config = dict(
    n_layer=11,
    d_model=160,
    n_experts=16,
    experts_per_token=1,
    d_expert=384,
    d_shared_expert=0,
    activation='squared_relu',
    moe_layers=[1, 2, 3, 4, 5, 6, 7, 8, 9, 10],
    router_score='softmax',
    normalize_top_k=False,
    routed_scale=4.0,
    balance_loss=0.000143,
    balance_bias=True,
    init_std_router=0.0228,
    lr_router=0.000377,
    vocab_size=8192,
    norm='rmsnorm',
    norm_eps=1e-05,
    tie_embeddings=False,
    optimizer='soap_variant',
    lr=0.00541,
    beta1=0.95,
    beta2=0.98,
    batch_tokens=[65536, 131072, 262144],
    seq_len=512,
    train_tokens=590600000,
    steps=3998,
    dataset='wikipedia_en',
)
Below are experts of layer 6 (counted from 0) of a mixture-of-experts language model. Rows are named router (the router's row for the expert), up (a neuron's input weights, with its number), down (a neuron's output weights, with its number) and show model dimensions 96-127. Each number is 128 + 32 x the weight over its row's rms, rounded and kept within 0 to 255. Numbers have three digits each.
Before each expert's rows: a language model's description of what the expert responds to; "comes after" lists some tokens at least twice as common just before its tokens as in all text. This comes from a sample of Wikipedia text that the model never trained on. Tokens count by the router's weight.

# expert 12
What it handles: Sentence-ending periods, list-item dashes after line breaks in infoboxes, section = signs and paragraph breaks, as in Party:, Grades:, Website:.
comes after: "\n", "=", ".", ")", " =", "\""
router:147117176121104136174079137168136102157117137148160189095144127161133132186124119071099066166135
up0:107150135155156165109120204084124146155122146133101183142098173121104163206131126084087106128119
down0:111153151104159120182123125160189097137127126146160149103118143101188139165121143097119118118150
up1:057070165077128111105102220140163102149111152162096170109187091187103177182113108105188180111214
down1:131100045101114157179172110138165094124149153109178152111121111133113174087196175124153116183174
up2:118221111149049155147123119110162127109131132132115168135147091157139146171115148141146090110085
down2:175103099113106095058074134102092107164117155139117178192172113075124109204218129092133190101100
up3:202161118187114124136104087139177177186105102189121154119156133190106156120159110127140151109100
down3:108107133095087073126115169134125119197168140088137155143109129159090131080106082129195139122143
up4:132132094102140128135099171114152080154124138159126142155114122178156128084123119114140162174148
down4:140206061138139166069154110128081081126043145193113133093148128109160175086140136085161057114127
up5:139144123126133089155121053117157122120096170107120127112121095131094095143139146130116177160135
down5:124125166152114108066065140116145127098119147102106187106152095071117074091148121106145159209088
up6:134130169122114162113122135242169110089138143103081132115148118112107129166183138110139089147142
down6:137125036168107159096143127085150144109093117143166124122122122175124082152135144129149129079205
up7:155172095094101139038126104152141136183153095168105139165143130096170166167146147158143085180119
down7:135130164091155164134068191073095127123146136196155112129090130116143084115095123128126065063160
up8:150119177089110191130161201131109110189114112124187162121095174145099129116151116110120105123086
down8:073133153099186100159167113137140146125090136135080131098133121122171140129177068096145086072103
up9:114154140158119122119117083089122115125102137085131148094124155130185159154105195104124133121118
down9:136054143097103105209092155125112101110078157107112108166109099047129098113155100117110111160114
up10:195160141104097139179118138096154142145105077109107113148190118110173118172138173174126088088126
down10:133209103132211189108090096193116138140102138112131140097162136124136114029139102086158086114156
up11:101122135110065054155149138140130116094174094133190126177133098130166108112156135153145099149149
down11:133080138117126130159103186166153137093133144072192177116146117173073115176163140125114128171157
up12:157109150125091134133117131103151075091182128118108068078098070114098164154083123086143130152107
down12:149109131130059159152141171168098112118159117135161096180096174128084117188125118142134077087139
up13:099142072150127113154154095137154143129128143115127113079117088124109134116125130117179061101174
down13:114087097121109121112138092145167175123142129104113110148137121148153171049153119145133088154102
up14:108115159136081107136165135145120197125127132102123173104110104141092124166146144093093125068187
down14:125150099081113097151107159158158179059129100196161150172145153140113148099194193143130126117110
up15:139108133155131133120092117161138138107135166114164174137142140098049106072175113093162136153104
down15:141100124123086161125159158070153151077119055090138145147136048138127117149146103166079117181119
up16:094092178151105094122164173164133115165157152176157133056119117100129137139123123093088125130199
down16:111137117120125103117160103142091174173116156153086074138112121201115172158097151141164105131069
up17:138082120115074134154047137108142148077138129202104200060120160167088138144141103079163110112119
down17:134084121095105121148126153117126116170115113147098109119129160158092128120122096141121083104106
up18:151141138160089215108129169192140140206140096137178125181134129140092168199091069130076109128159
down18:166123142175179098143139116072132172121124195180195126101110093112104145151185120189075051153113
up19:189142121188149118124173114147138148148199101193127133145160171079117147126137144144096100132094
down19:109174128199160153157153088089072125149104163076183079134096153104101116119144079107127181101160
up20:173154033163149217170146124212118045162138146207076157105124122102166141152143135093120154206110
down20:186132156155097135128149109151173143083121234083166130117104158150150159146164133056137081173173
up21:125108147152123129161149113143137153172178147121112122145180125171139109118104071125083112169178
down21:145088145105173139088056150131110111088119108158081121099106068159140172135139225133119111165119
up22:152075116103169124145151162126179154109095166204108168131183114104156182143143187130155169063142
down22:153148135128123144139135160149107144182142147125137126155126128156135165134124211135084141157120
up23:136107098107118147170157147218121143116194177174150153105168148180120159201155088142103115062131
down23:155145146167125145114184093125137099168098122112111159152173135118192125113163176095159130120160
up24:084086110084137105146141207126159083143118064132128155111144140161085070139122131132142088147099
down24:169160118135100126122093180109100094097170141129031118158134102146141139088119146115069174082124
up25:134200093141150149085085162117099162078097104146094130084088133120141122135071091141133114064097
down25:166115111174126110155052083147130184125121163111092167189212166092123144134116103164107106169155
up26:160135144132125105109122135181133076162091158124225152112125114139211144087110145139130124172091
down26:139123115145171149090090172176088147123160033108144161126163122134144151110162140103154106091116
up27:114183164120135126132069107084111125106129170102178172100107118147133182101077144102127124177136
down27:131104127197153176182093139161143147088176101121173155176130157079162115146096102128112128146141
up28:149185141126128133203139141144166119136098131104115069179166112104127112207104114180158208112104
down28:146093142196143120165127114094128144152093103057138106116110130145069079167114123173097155181172
up29:173118134127101091124172105120119103097150197142162154105129126137133182092117116140130166133041
down29:072194143111163077148095102104096130104115091125131056151115177108109159119125122162109141196185
up30:129094116133103122120119089145126149099180101131116141140172169111121113125168127101149158127127
down30:134147155153081158107151150135083145076144144162091141152153092107192110157132092130146172130099
up31:118106226102180127140116131085093107180171118084145129073136152112116096125101123122134113063133
down31:118196142146148162140133138074192182177124123115144170138084173138154144140101106095155142186127
up32:081147143116093106111114200155133151105139121195111150121135100115173139135152148129101162106120
down32:122115190182125121050186078129121142141093162120198117101099064099174131173141144096078159140180
up33:170151082097127190199105091109133097137140099111140153112076147145116163087133145118099148133110
down33:064124142101078092012135205184137082107068175152164146121172118140177143160094090135172148096164
up34:095105132114111139128158160156132109164153100204093147083088152108199188139119142118144158159192
down34:132174140121141090146090168108122131124102094125087158110128108091136179133130148146143169139191
up35:086162114158107139132108128094108146145114150135121144198140135125093139143170123124134134180112
down35:107150105081164073144093177173151148150112140135133162122095067154097106142116113146099117165115
up36:133121069117145181119124141167127143119168145144132137088089114109104120118125088118171126091135
down36:110113162114132094080105115170165156084056122096068103166182160161131177155136093146109151094102
up37:068141145153106142168134106115181149111140135176125108156139140167071077139088161161134109154088
down37:128080147160107122141073152150116075102159146187136119139115148145119150099175106165147177135167
up38:120118166136134065135150111122179176134133144078141142151097087163104133143124106144175111194129
down38:119155077093141128144110137105136120146107042089154107077137151123131189113148166118102056161145
up39:161095069082140129158164104114123113108091183178168169136097146123117110145189111098159124100173
down39:115110119123178171150092126118095108114135092073134085102180117117136084169125043145134130172131
up40:095132117074137124130123131101111117195056141141162190068106120110140127138092035087155114200118
down40:129183158146125127091164128172106106073116169135172072138089162083112060130132143152136120100170
up41:150168076155181144123121126116118114107124158092196111209175096139087146081115085133117176132150
down41:099159161108108110137148094160101218185129058167171135130168119159084111139114166119166133105127
up42:148159160152091130090124124185148112115082179158121159169113111155113111113048125122162146093132
down42:138148163099106110164152110157153140152157140125118140144109095105128158121089158097098105097152
up43:183092086164109111154177142135155119080144155145147086144128100158101067124109173128144118119088
down43:099119229132093112107112097145173134149132153206190071131075096090166071125119117180102122126126
up44:190098077128122087145114134115164153191123137125174126138122098140203133150092134174153124198104
down44:101050151206185160184121100070072109111109149117175117092101159117121100119130104134137096101109
up45:143103127146130119160119128100115096132092124155117095118149123146135106153147108121146096133168
down45:069142130152083154126167071144179136119133172194078117170136174160157137102136129120129078087125
up46:103081120120108084141164120179066181137140128146166167166097145132128159152165184174168171109074
down46:185153071126139083143090066096124119177102161126105120120095144134072120061176131081081117084095
up47:189124125123143088101117151099119093121130115114115174151119115164132114152088071207170116128100
down47:085135101091090097144171119158086149126117137134121157085112098147176076129120130100125118122078
up48:093170151120125131154137112122110087085044113094138170117113140187113092122122137157172120178160
down48:096111164155075178072140202088079160163111180167088103094167171088109078139083112172140108177133
up49:134136134126124130127160152167150102084121109133143151117111179150089181157168118064140084153120
down49:087149151125165108125104104104085156140079155098106187096107136181054139113155152107072102151105
up50:132130080144109142059161088161109084112114106174143176096148160145128115169162072122167108116161
down50:132126166129106142192099130146152201132120153147053142165096141111135198126131108128120155143173
up51:159117186100169096216144125115147117179178108116164159097149128097117094115092130110154087121104
down51:090077122162068137142136145077073117116175107063077134104150108103073087125095152199093156172140
up52:095164098117126076138126144126075041122074165128122153119160138144157128173158122138181086144100
down52:105075137135132065072074119129153089121102101095079096118191113073138145100239133092131158099152
up53:132136133084132177140158155107134141076107155156145193091096144159153114149164125061156149049107
down53:118095136123092169146140134177135088123097137132097117090161184156111116161153120172105130201113
up54:220123110122101109124117152168132140126152140138136120171140072110088112160161156142163115145163
down54:110150111124175138140148129086110146135118117154133120046111139113167083135088113095104125098167
up55:183163133108155139188166110108131147145105102100128113177140146033149165143155154118131135095169
down55:123099081121139111156185173091100137097105164134170099104095143133075043115168133091163094117092
up56:182121124110114098156098176143155106145063085094116145095139123101176118187087130102129149103134
down56:147091107092124154133098104164126182155144055131133199132120084105187128152184090119114117077089
up57:096174184080137132120160171122189059132102134152112117112186140158119087118133136171183114115073
down57:113089085117143157181118042151052182133182093196172138097109120099137152182122176142181109165132
up58:134148164095160204136095121128074141128142115162172124111129134125040133152169162095146111171136
down58:177132160130160148122160117112189130097093141175157101110148133115076123148108132101163152109125

# expert 1
What it handles: Pronouns, relative words and commas that begin or join clauses in narrative prose, such as which, it, who, He, "that time".
comes after: ",", ".", " in", " the", " that", " In"
router:159138169154171159151100146097109156105114149112142113117140122138072135083122043157132101172069
up6:140107129125100151186128158159119115151154118134159176149142152105154137137122099151111176153118
down6:187111117126106178115114168098084115126134098165162110158130131115175085124139127113121109158150
up7:151125151166142157118120148168142188089124127089133137088162131154093156153124134077128140100113
down7:184168161146159103192125134117145116129170078128171138120172140118146152079174124130092071136183
up8:134115109121158097161151107126157158145081144141109115163171124107158127101111139149163107092091
down8:130146141097115111122212107123118096167148117108096136126109156153192136098090122120092115167131
up9:087081153115130117174108099118159135128140131085140143095119170105144144101121129126117151142108
down9:172105143134160090158142086079126146128184111156147160135239140134125157162126191144160122140123
up10:119095136155213061159121129067194098090132114125181118102153129127115095127141104083180130098139
down10:125145153071137194092111117085106100074164136135108115143176145168110147147159166120119136118129
up11:164102120179102225087142158126105159162143140106161155136148111133077117093032109115127093090108
down11:173049099141132107101141141180149128148167084123083095113136104102195121110212164092124112127147
up12:120089143085084153148157124128137170141113202128174147105059151167074114122104160093152107057099
down12:058185123093132174096135093100071142144120156119121141156120130169099118102138122078114122102174
up13:197116175091136173117159089081173110179155144114074111115140128102088139106104089107187131151162
down13:139114079119076137148119131163098120117108195175100145104142139127148128090105119122145108111127
up14:128133128130161195165125154188138146116176117100100118181143171116108134074124108123139111137157
down14:154171176125096121186118151145160132152155103133087082140080139153137155136146120130075147179131
up15:121143144144138135074135155099159104179166113182109157123128154130129141139097085143122079131139
down15:116042116145123114145115103076157104099096152120202100109082115128176133093182127120150134092143
up16:086080104149028127114098107128160155118100127090169168140089164118123120083103097152103093109112
down16:116075133145144125054154155114135097133162120153104158153085199125137164153134118131138130142155
up17:062063104132131089126098105147106091138111190108166122081180146095128128087090094135137066091154
down17:140124099147143172169139170127095142192121107071089102138104101103184074112105127123108119127091
up18:145097121148112187136113137143179119129125104140109110122208092137169152156086065098147074113104
down18:125130068131127134095172109196149076109115158128115081123092125142146164107058146123066131102072
up19:122105078207100164129146097150206176098141151155095106146148117182140146110168109163147137133115
down19:114123211163108171151140114184113146125118121154089107149113162149121078166144128123144147136159
up20:117080162086132140096120122114131123137135116095166151124155123122138099125109070128160143115156
down20:106137158146140105125105097136078133113129121148111129134113165154124178162127171153211182154144
up21:142161120163116157113154132116126100142096132132165104131117162138091091090116104147108064070059
down21:130132126116179121130126116187123101114121111131104124160130078198161201157150106110109142157143
up22:121164093098083143121137162175098185175144195119109181157199117106169168179103111123156159127071
down22:171115138165117115124124179062102096124103145078134153056178149151076120123155119154137165055132
up23:095112122087106088160152195170127155111119155083231132112131112082139113107093107121116127174127
down23:158084152140119096141126083075114237187146226137101155146107086146083155186127108151142156111137
up24:129155146103060133165125135127133124126125139133105173187127129126093165175116123133163162125084
down24:111189089097165074078079181118126095179089148136207151118090096169145154120155206118116163099150
up25:170105180132103112132107132154155133114131125149157151170161120118183094131203154191132180143118
down25:143101151141113159152157114132122095094120087134151074080169146113127078097075111076143108122113
up26:109094109133178119162195183138159189142109164120121097174130112089092157103132089070180157134083
down26:153157193165113105115136135160158107151084118115193128101137172123059090148113153182066102123134
up27:143115100137122176151138122165142192157158098085167177121074208098138133146161144167124166149084
down27:151129134094153146180139145116131159159114129161125146131135107105145082158101142094146105123096
up28:183128148122130151159125127135130103134056121135107092116135097078133152191138126134122100044104
down28:113157191167128119232073160050110136193057134157130076094120143170161160091121171125094075156086
up29:111152136092096147170111125150182118119097181136136124110125127110053169185107117128178103131091
down29:127126135136090109111152139115092149105178080126170060175079169108213142089147087149183073151100
up30:111133108097201214128137122125178117177091141118161126116152135106126125144187125150159088071111
down30:138144116117130074147156134122103136191147088161122119110109102095103169080160105084109096092096
up31:142128115142138105120101072122159084118124145122137116127131103093127121104110137199145057124113
down31:115156142088076165171159108135089149139143130142109093092085083084131096102175123159170087162114
up32:120133161139181129113078165135152129153125155129136127112092182144122131185137128159172125177167
down32:160140051101152108134177145107098036084127094107161129162131134108154087062117141133128130183092
up33:099155138162188157112091095113177150110190140127090155136126163085097118199106102147144132132101
down33:154089122123162091161070125182206130083070134102150095149084105100157103083131132071163137162161
up34:150172107087124147193119110124114152145129099118172097142133116095136160108138090201116088117103
down34:096197135172091158176132193137144101113099137167127128038148137153085114163141085166082121136118
up35:124117074053139144139172102184108093169127187165132139113161133135136178130122117155155136150079
down35:146085097133065143129133148087105150109129154117118152118142114155127151148097147144130097135118
up36:066100099161146168148127083108137139103126145102131135190096146140160096155193110212130111144148
down36:151140138154081174148146091091127118127121102074122130131176137178070176151163088106201157164163
up37:163127092107111100119145116075201097145149049070229159112126111129122154102189109107163095165067
down37:116160128133099132113169108095184181169117049109086144129055134108114157188129184173127102122144
up38:167116158136120145132122192107170137160071136133133152082081148142122103125078056132079168144106
down38:061111136153202119146096119141099211113146103158088122142138127163113101082121185138158176133125
up39:140114147097116178149136156099174080166125114123107135101109167125163142174100054142167151114097
down39:142152177091108159094106118116099144110153122088103161100087176211117154099103208172121047127144
up40:112102120130103098181166176148117147074085152104118160083113128119078093196150085171150087093086
down40:145145072141141139082032079140082132171087120155118095177128173142186132112160095147143089131120
up41:096116105164072166074167164130174167158112190082116089140159109111089132192123126131155134104151
down41:090085114113165126113149109174110123152091114085151180187095113184160172154141112109087089130181
up42:117088155156091110180143156151082136168125130077145100104185173125124129135065166175097074110120
down42:084114127181126166132125188135091086106128102148105133106114143116097193150114066081161080148113
up43:129135064126098086140031162136173158104097123084106078104161146144124123145114180131114114113140
down43:105176125093126062141123137088099130117100234183124100141102112146175154088115139126079082143143
up44:161138096121153172148136115125104120101197122109101102129162166129115109153110154166156149140131
down44:141151185124121155149058143112138102120130141175161162111181132114125132190088139113170120146135
up45:131134106131161109172151179173162148123114069091135158173090085104124120111105131130139105091085
down45:114151120135170138119145089113152125166109137096128163124128131174105173122080168093136123093163
up46:204085181117166153132071161089189115153166126105122135083096121134131121150084121112143085140172
down46:137192158086119157111121110090109162126126104119138203072158122200079161186122081143115135129100
up47:138100213112162113118114160114172178118150171092091159137128132104090174181144167101182070124118
down47:166132128177128174107078114137134104093081085141147133087130084135142127109164107099176152138145
up48:146146141162101146180126155142144129130136159053157109077179146195166144171118098085144182095090
down48:138146148126159123150142142130136114134151147143091114131159154109118113127109085099162178140189
up49:148118119084085170157136147101070131121152142132133128120119152112127128108126131165233177085124
down49:104106132075127167170122106153105142060130078125126163085182103182141137135095117121106140091160
up50:178135168123063100106113179111147116111095114112153090164090155126080184199109075088159114151097
down50:164082151110097070095145095124100096135145138169121140092130122114139122094199143149177140102109
up51:146114104104113147155112119090105117136133176134133150134210160154156144116105088123066167169101
down51:179157156098188056101097140136119109125115166103144125103122105180104144133171114139096117123111
up52:126127096136104081115096076065165096138162160160124131145132123024070118103137139160146149128156
down52:128175182148092126169144141130138099160171115133141141120154150122148122064142144125128099127153
up53:167144159106081115177164110140090142094130176129152138076112136086163141121145095146142107126183
down53:145134133123153113146171049136090138144141166117134082082177043092160137103148118144130086084098
up54:149107138200164147128112157153139136087129081104216135105135057167084126098160091135132100126095
down54:102118120159120141167116121145064138125143128035130159184121127161128061118114139072062083153144
up55:150128129069157171138163197144139112131143084163096083088109130174121128135132120080246134167163
down55:098177185125142134147148117164154091113131060143161126173141094170101158164157155147087127146128
up56:146137153093055078142098153077119100142108140120183131112179160106115118165076068129136116130077
down56:143129128146153125133062124122061172079092113111142117124081160166086109117075147099078102091154
up57:157133144127095139063094089157163114192119148110084037072162152077092177152086150220141122125109
down57:139153167211094102106127150136132158145130092160104140156144139163126110087142111148187130132112
up58:139135137132143126116091119141129204142070193091120171066135167089094098142121073136131097092052
down58:127137142135109096121163110141112112134111105212076105117141109165098080130182160116143175130173
up59:109046132160164116141140116137171207132107104115200121130144067152089145105108103097118114115087
down59:130119090121114077178098139150118126089118126158151141132102132126073125128154080164159163123196
up60:150189103129113124146124086070102130176127140178148132078184159119143126164104093173159151107107
down60:118166126125144101105166165155110112188105137138119130176101123156109071108161161109068091177185
up61:122162120152170164157104133104080040150090211154105085138148111086087131108148096141058121154152
down61:173081143128111116141173151166139149129132101111114160166103192138147058138189156183155113053101
up62:192133147191113168116154101122128137137154160139154151124165117062095115155101102179125135073165
down62:127166064126092123098125127155107128123145128059099150152105129093154113148076135161150073164105
up63:073143109130109155050154152061134155194187174132137119114130129154121195190115100187123114139121
down63:157109087120113129163082166096105115096116132096169143165098102169122079153168130124203119102156
up64:190163168110136121180153136177161103163142113104197120084138108165094124137126138153132140161096
down64:110148127182122148134140117125135095096069072139118152120121176113052199116111108110092145116119

# expert 4
What it handles: Pipe separators and numbers in wiki tables and infobox fields, like census, election and runway tables, plus Coordinates, Population, Location.
comes after: "  ", " 0", "%", ")", "=", " 1"
router:125128159194077204132114133127099150116137118160130123168085113137092165150151108118110160120124
up6:119129151139166119174088162118093090114106145129087148149127120063118120039129108143147099004113
down6:114098138145114121170128128174090236096188083168113112108103162169107140112159172091145105172121
up7:162116087121107065083060107127136151137144130139093114155179134086110151190128156132166063130117
down7:115111124073097137128140164099139098143155118111172201169108109159108126119113100084141131151100
up8:087110115098152127102100138097155105131102141130142155093119118114068166094162093134082164122072
down8:169123145128219169178182142184116112091137129125113086096133100093165095174112079113158198137098
up9:146124119159141183112091145134151134154141179102156102159103090142129147160162101163117128077177
down9:122132124162129177150116128096106109141180125140160091136147042168107117116147163176142149157113
up10:155114130115174166106098140131177128205166102141138127104099098180165083149089106161177184112121
down10:191126161067139147117103124132132107177089172156131099143166137130096060121083128130138142124133
up11:166192123191116178130095168107138108104087138128198111143100100112107120170106153155147170103129
down11:135110141076111101146137144212135166134174108141094130143124132111124063115142124126115069163105
up12:116114122212125103072154118099129080154099072126168182127110140118129107133161149106105113073142
down12:156145210071142163106124122092137120092114223151133151104145124087169108050135128143148133145087
up13:089147142152089058163185110176129166097169093097144119128120084148070096126203106147148127065150
down13:113058078126164120171166113058077090158109121121183136048090111108180129163106112098171138132099
up14:191127145190162110079164186118158135127094095114134144146065082087110135110146136149151138122147
down14:121077104179191171147088106151136177145169150132111153143114089126206117149156123178132094128131
up15:114158164145166173145215192100141143124157163149128110050116108108141101124146087151086137141107
down15:120107126094130137177129124139171115169058112155115104161088133116149148117121103149116097096153
up16:157143105156093157166105064104143138124161162189170140100071128094074149148196096104105064036087
down16:077160179148104068140138114081180129158043161093196173109126148145130151200116107124158194143122
up17:182140193192098143117217153129067158124133158140166133124120086142126149125120122091111138084098
down17:149174113145132119194126135127136121179139143066123197061182098142148131158169106106154146098134
up18:136122122175106080167134118092174144131087094136121136174150143113122122144094132160129075053068
down18:131086112128190123163142088126098144127063079111147129096089142091106113116075147076172123158108
up19:136168152154085141118120145136121124149107122147143135096186137156185128144123167120114165132125
down19:136126175153133148154146096112162125142144158096113120135117176144112170179108129132152123117135
up20:164106114121115138147122101191078089082147135110181138055137100148106174140140173105088111102134
down20:083139138141157105161145143111144150155166116073138110168035156126135079106120098129136118096053
up21:051138099152103122134092146121122125176148118148087172144122176132146141135140097145116156177159
down21:125138138123157131130200081153144167139124100106164106089126129183130116127087162119185142130116
up22:136123113104154149149146142107137116092085161114167120143126100167148104074122198182117179128106
down22:087162156127061126066115138182126085136108130093115090222108168092159231175102129149158132132137
up23:010059141107138108119189204154130053155157128102110151166097073168108165090105102161116140147130
down23:156116107126112144131162137103099155172110121059089123196084136170158156136100105080136092144112
up24:141153134167104109125062075135084053164154114092140099111121095115064110132163104134175172110032
down24:168086149193164067129130132103125150114112132109130116171066209173103193055098094159118108137217
up25:137136154193137126141131159087127131103096167130143074195091146049126140108141144146189118057163
down25:158119132161136133087135076142081107122152163157076046109127070174105137103118089142147116136148
up26:123074086116117154132137142110129154119107127213114121127103170057154093168144131093154152132124
down26:108133126119122125077133096153126077158121146157135155087130086131093088161108175092102145116102
up27:049170166107113140089141161160147131132104133111128146138089070149163144137125088100139159142121
down27:195116132092140211117180046131117170119126177112123125118128078061106166131122127145083154163177
up28:034114140085138155162114145135120101105083121151179135102120126119203184139118094098117177110105
down28:101180103138155144155127138127156160137141163115095175064187068163101113129156146111101082100116
up29:094099130124109108149132149182159154147127175110144138157133175122142124120096136104089161095132
down29:139147109083168131141140192175124190118135200106132159092155057164073115079185159134131154106123
up30:120166073120080157134131127113107062116105117107081137182085105203135148173133128087198111124167
down30:150110148093127147107173141126130171100129149148163118127140091159127104138054122095072125131160
up31:186164163133110163158129133163154130151129135125145125125092068148134120150111124122200126151073
down31:069125165186170141150083093126105075090144163097110167134172104101044117106100135160071163109157
up32:091055183136136148110089104138195081137074097132155137148106099143151112126093083158159143158094
down32:127126068162162110182091158056153156077049181186120179165113123113113171154149155102162132123196
up33:152092109140126138067085139120098127127099130113113102083116115080126137101095118166094074121169
down33:162101117114134091092143180179134143147102185107085124146154209080113151150120099092128147095142
up34:165121141154156108174188145140140157160126131185107167098134172095124168084129114129120126119144
down34:132208157172071192072116143159115116136149092072078142114070138163138209149151146131155058131190
up35:142141119158143188151127143133136110125140163147183122119107103108153136077149173084168127104112
down35:112104109128120142150103118119138119130165186139178118128156130165136132086057152086119097088143
up36:084104164179068172128126085102125168189176126102178188163127089112156122118097172164155103166115
down36:121116144077088166148144192158147079149146106123120082134099201101136130149118105079101087059080
up37:114131129134156151073218185135137127097148138118116156209083114119112149105132200081145099093126
down37:122113123129137140127079137112145091154131167113141089196177123081217130082113118127199137111117
up38:102074086129050089092130145139107074141107162152145156102182090109153154151082152114105113109155
down38:092135111089108134107136202124140158171127075155118111124118157106142094074106183136151124129115
up39:082114162128133154082068107071140163056138122099077172131114101148131174175122126099153169108126
down39:108155097128168099142096131166139057076092104180096125158108138176107165161100115111129189075179
up40:127071110106154108137093088159118142157129101173161117116200114099132112154153089221091139154127
down40:115119154087131148078136100068081147121113132136100209100096140141120076216091099126111175116140
up41:069097123151163137092109158083136133108163167146143111131129092092134089154089147133138134144149
down41:104115163146109121051187116097147130162097099120089145112173105146121147155135120144157203144158
up42:143075132139115136116153097166148119080090120109133115177126135141164163108121149146095170163161
down42:072194093070137135162096169123155173095146108161191131151126104062135118146156166163154134188097
up43:145126140140157190099052091042113144095086140057124157111120060088117090169078109103092181198120
down43:090143128138116124167061091186165116098151167124151181155145189173099066120131174181108112142113
up44:111141162158115119100085102092128154176101143126079168092124186153114115161134095156083134056150
down44:152104157086166093125073133179141144113156139119163129133156069166106147109087139079135120129184
up45:133091134139166159120084134130186108058168114127161088108118085150103176135150144084118083103075
down45:137100069147082127148088146121140151079180102121187207130187073100114120104124121162151154100127
up46:153189131142161161069134141169164114112126109137154082108164157139166104129095120169147098129077
down46:152144184103113109117093128124145136122071109121101138100085103156119076068132162059103159121152
up47:122131106077103143181137133118095133097124167129142148141096118129111105198128133131140126106144
down47:161102120103146144103138091135090081098083160163107125115158203178172126128137107074139081121129
up48:104138168103118098147134125105135145085100142161162126132136138157126135188159068133138066081202
down48:110181138133107158126101121080155112122146127101117117086199169141126158148126090113201127136187
up49:074126116157100169130140140180099124069163146137108098059128138084110124142148115145155116068121
down49:111122167082113181099171151090155134195099176156163118132071111128092189148159170103117108210133
up50:113166144105152119100130109161103149166152168118145115080115080125108152114112081156140111150155
down50:092074153096139100140117077139129102109145052107096140111054170094123101136133101074164192089113
up51:155094103149091119079122174198156123081139169124117133093119154113159155153117068137149105143166
down51:161133107131127146156137113157098116134186144117161078168153093183120110125108118100111117140083
up52:105101166125099122108157146171125134088084060136189162162149179170175161108152145136118179105106
down52:101155112124200112164095139118060154137137151150080110140091113093125145157140140108106169076119
up53:119112099178120087112143056157111146093152177095088090076153136143118151123116117114104095163112
down53:125114131142169123138109159162105098139134115127149149198111133117134148139137155125161131096062
up54:190043060134078174093156123098147105102177185141115127094127154069153127123153088096178097135095
down54:103118145144116158104089112178100113164073090150117043135173084140110144085122137117142148128114
up55:045102183132135155116154084080106102119162079105159140096165140127178087156155119132099087119104
down55:073139055103146159133090153139078185091113104136151131185155100102093138165112186126102148121195
up56:083138194127120143092135132130130079133122144124120111074106154095130079162088138102061131110187
down56:122099158082106113128145102106148068143188130087128133088103119116163122104130109094140076106100
up57:124167152147100198116123162147103116125171173172115116127106164111153140168166123121128161158086
down57:151099123134139099148098148184127120085182129082116123116104126104114110114123103146120064149150
up58:100190100186149101110103119146099087136107089124117161115106090085116121116079100114125142097101
down58:135197087117118111132101119132078116098128120170150147149129128147153147165196157136129167199143
up59:090158140190140246103146159128134100146145116149129155113087069106167137178100112109157134166169
down59:145205064129096104182175097113159088074122119129149104126130194155126165142162101108082160135146
up60:150109082165108142154177110138112069142188096088133063144195126161121140172155057152139113105130
down60:104125055107113140103131175152106198136112144158108121144146131158106146125081102159105105069111
up61:164106128152161145137158131152092133155143142165109130144083095096115085192149132154162113082163
down61:128130124142118110126117101115164108107158206127052162094171175134112143107188112128113176140202
up62:103116130109072170126148129164080199136067152096081115104149124156073123137120072145141111136166
down62:123040092146131146125146127133109168086168141166109145143166100133158088125105118126135136117132
up63:117068147136123091096149130147079166110151146088159132133172143123134144049112117150168172066103
down63:171139160095148182131098117113166122159119126108072115088103107093128180122159185117093164166093
up64:162177155133134105115151088098103149146121096092133166140151119137188067166082112125112146130127
down64:119112115159147089138176116098143143121124112113128149104112170129144156146045095124099077118062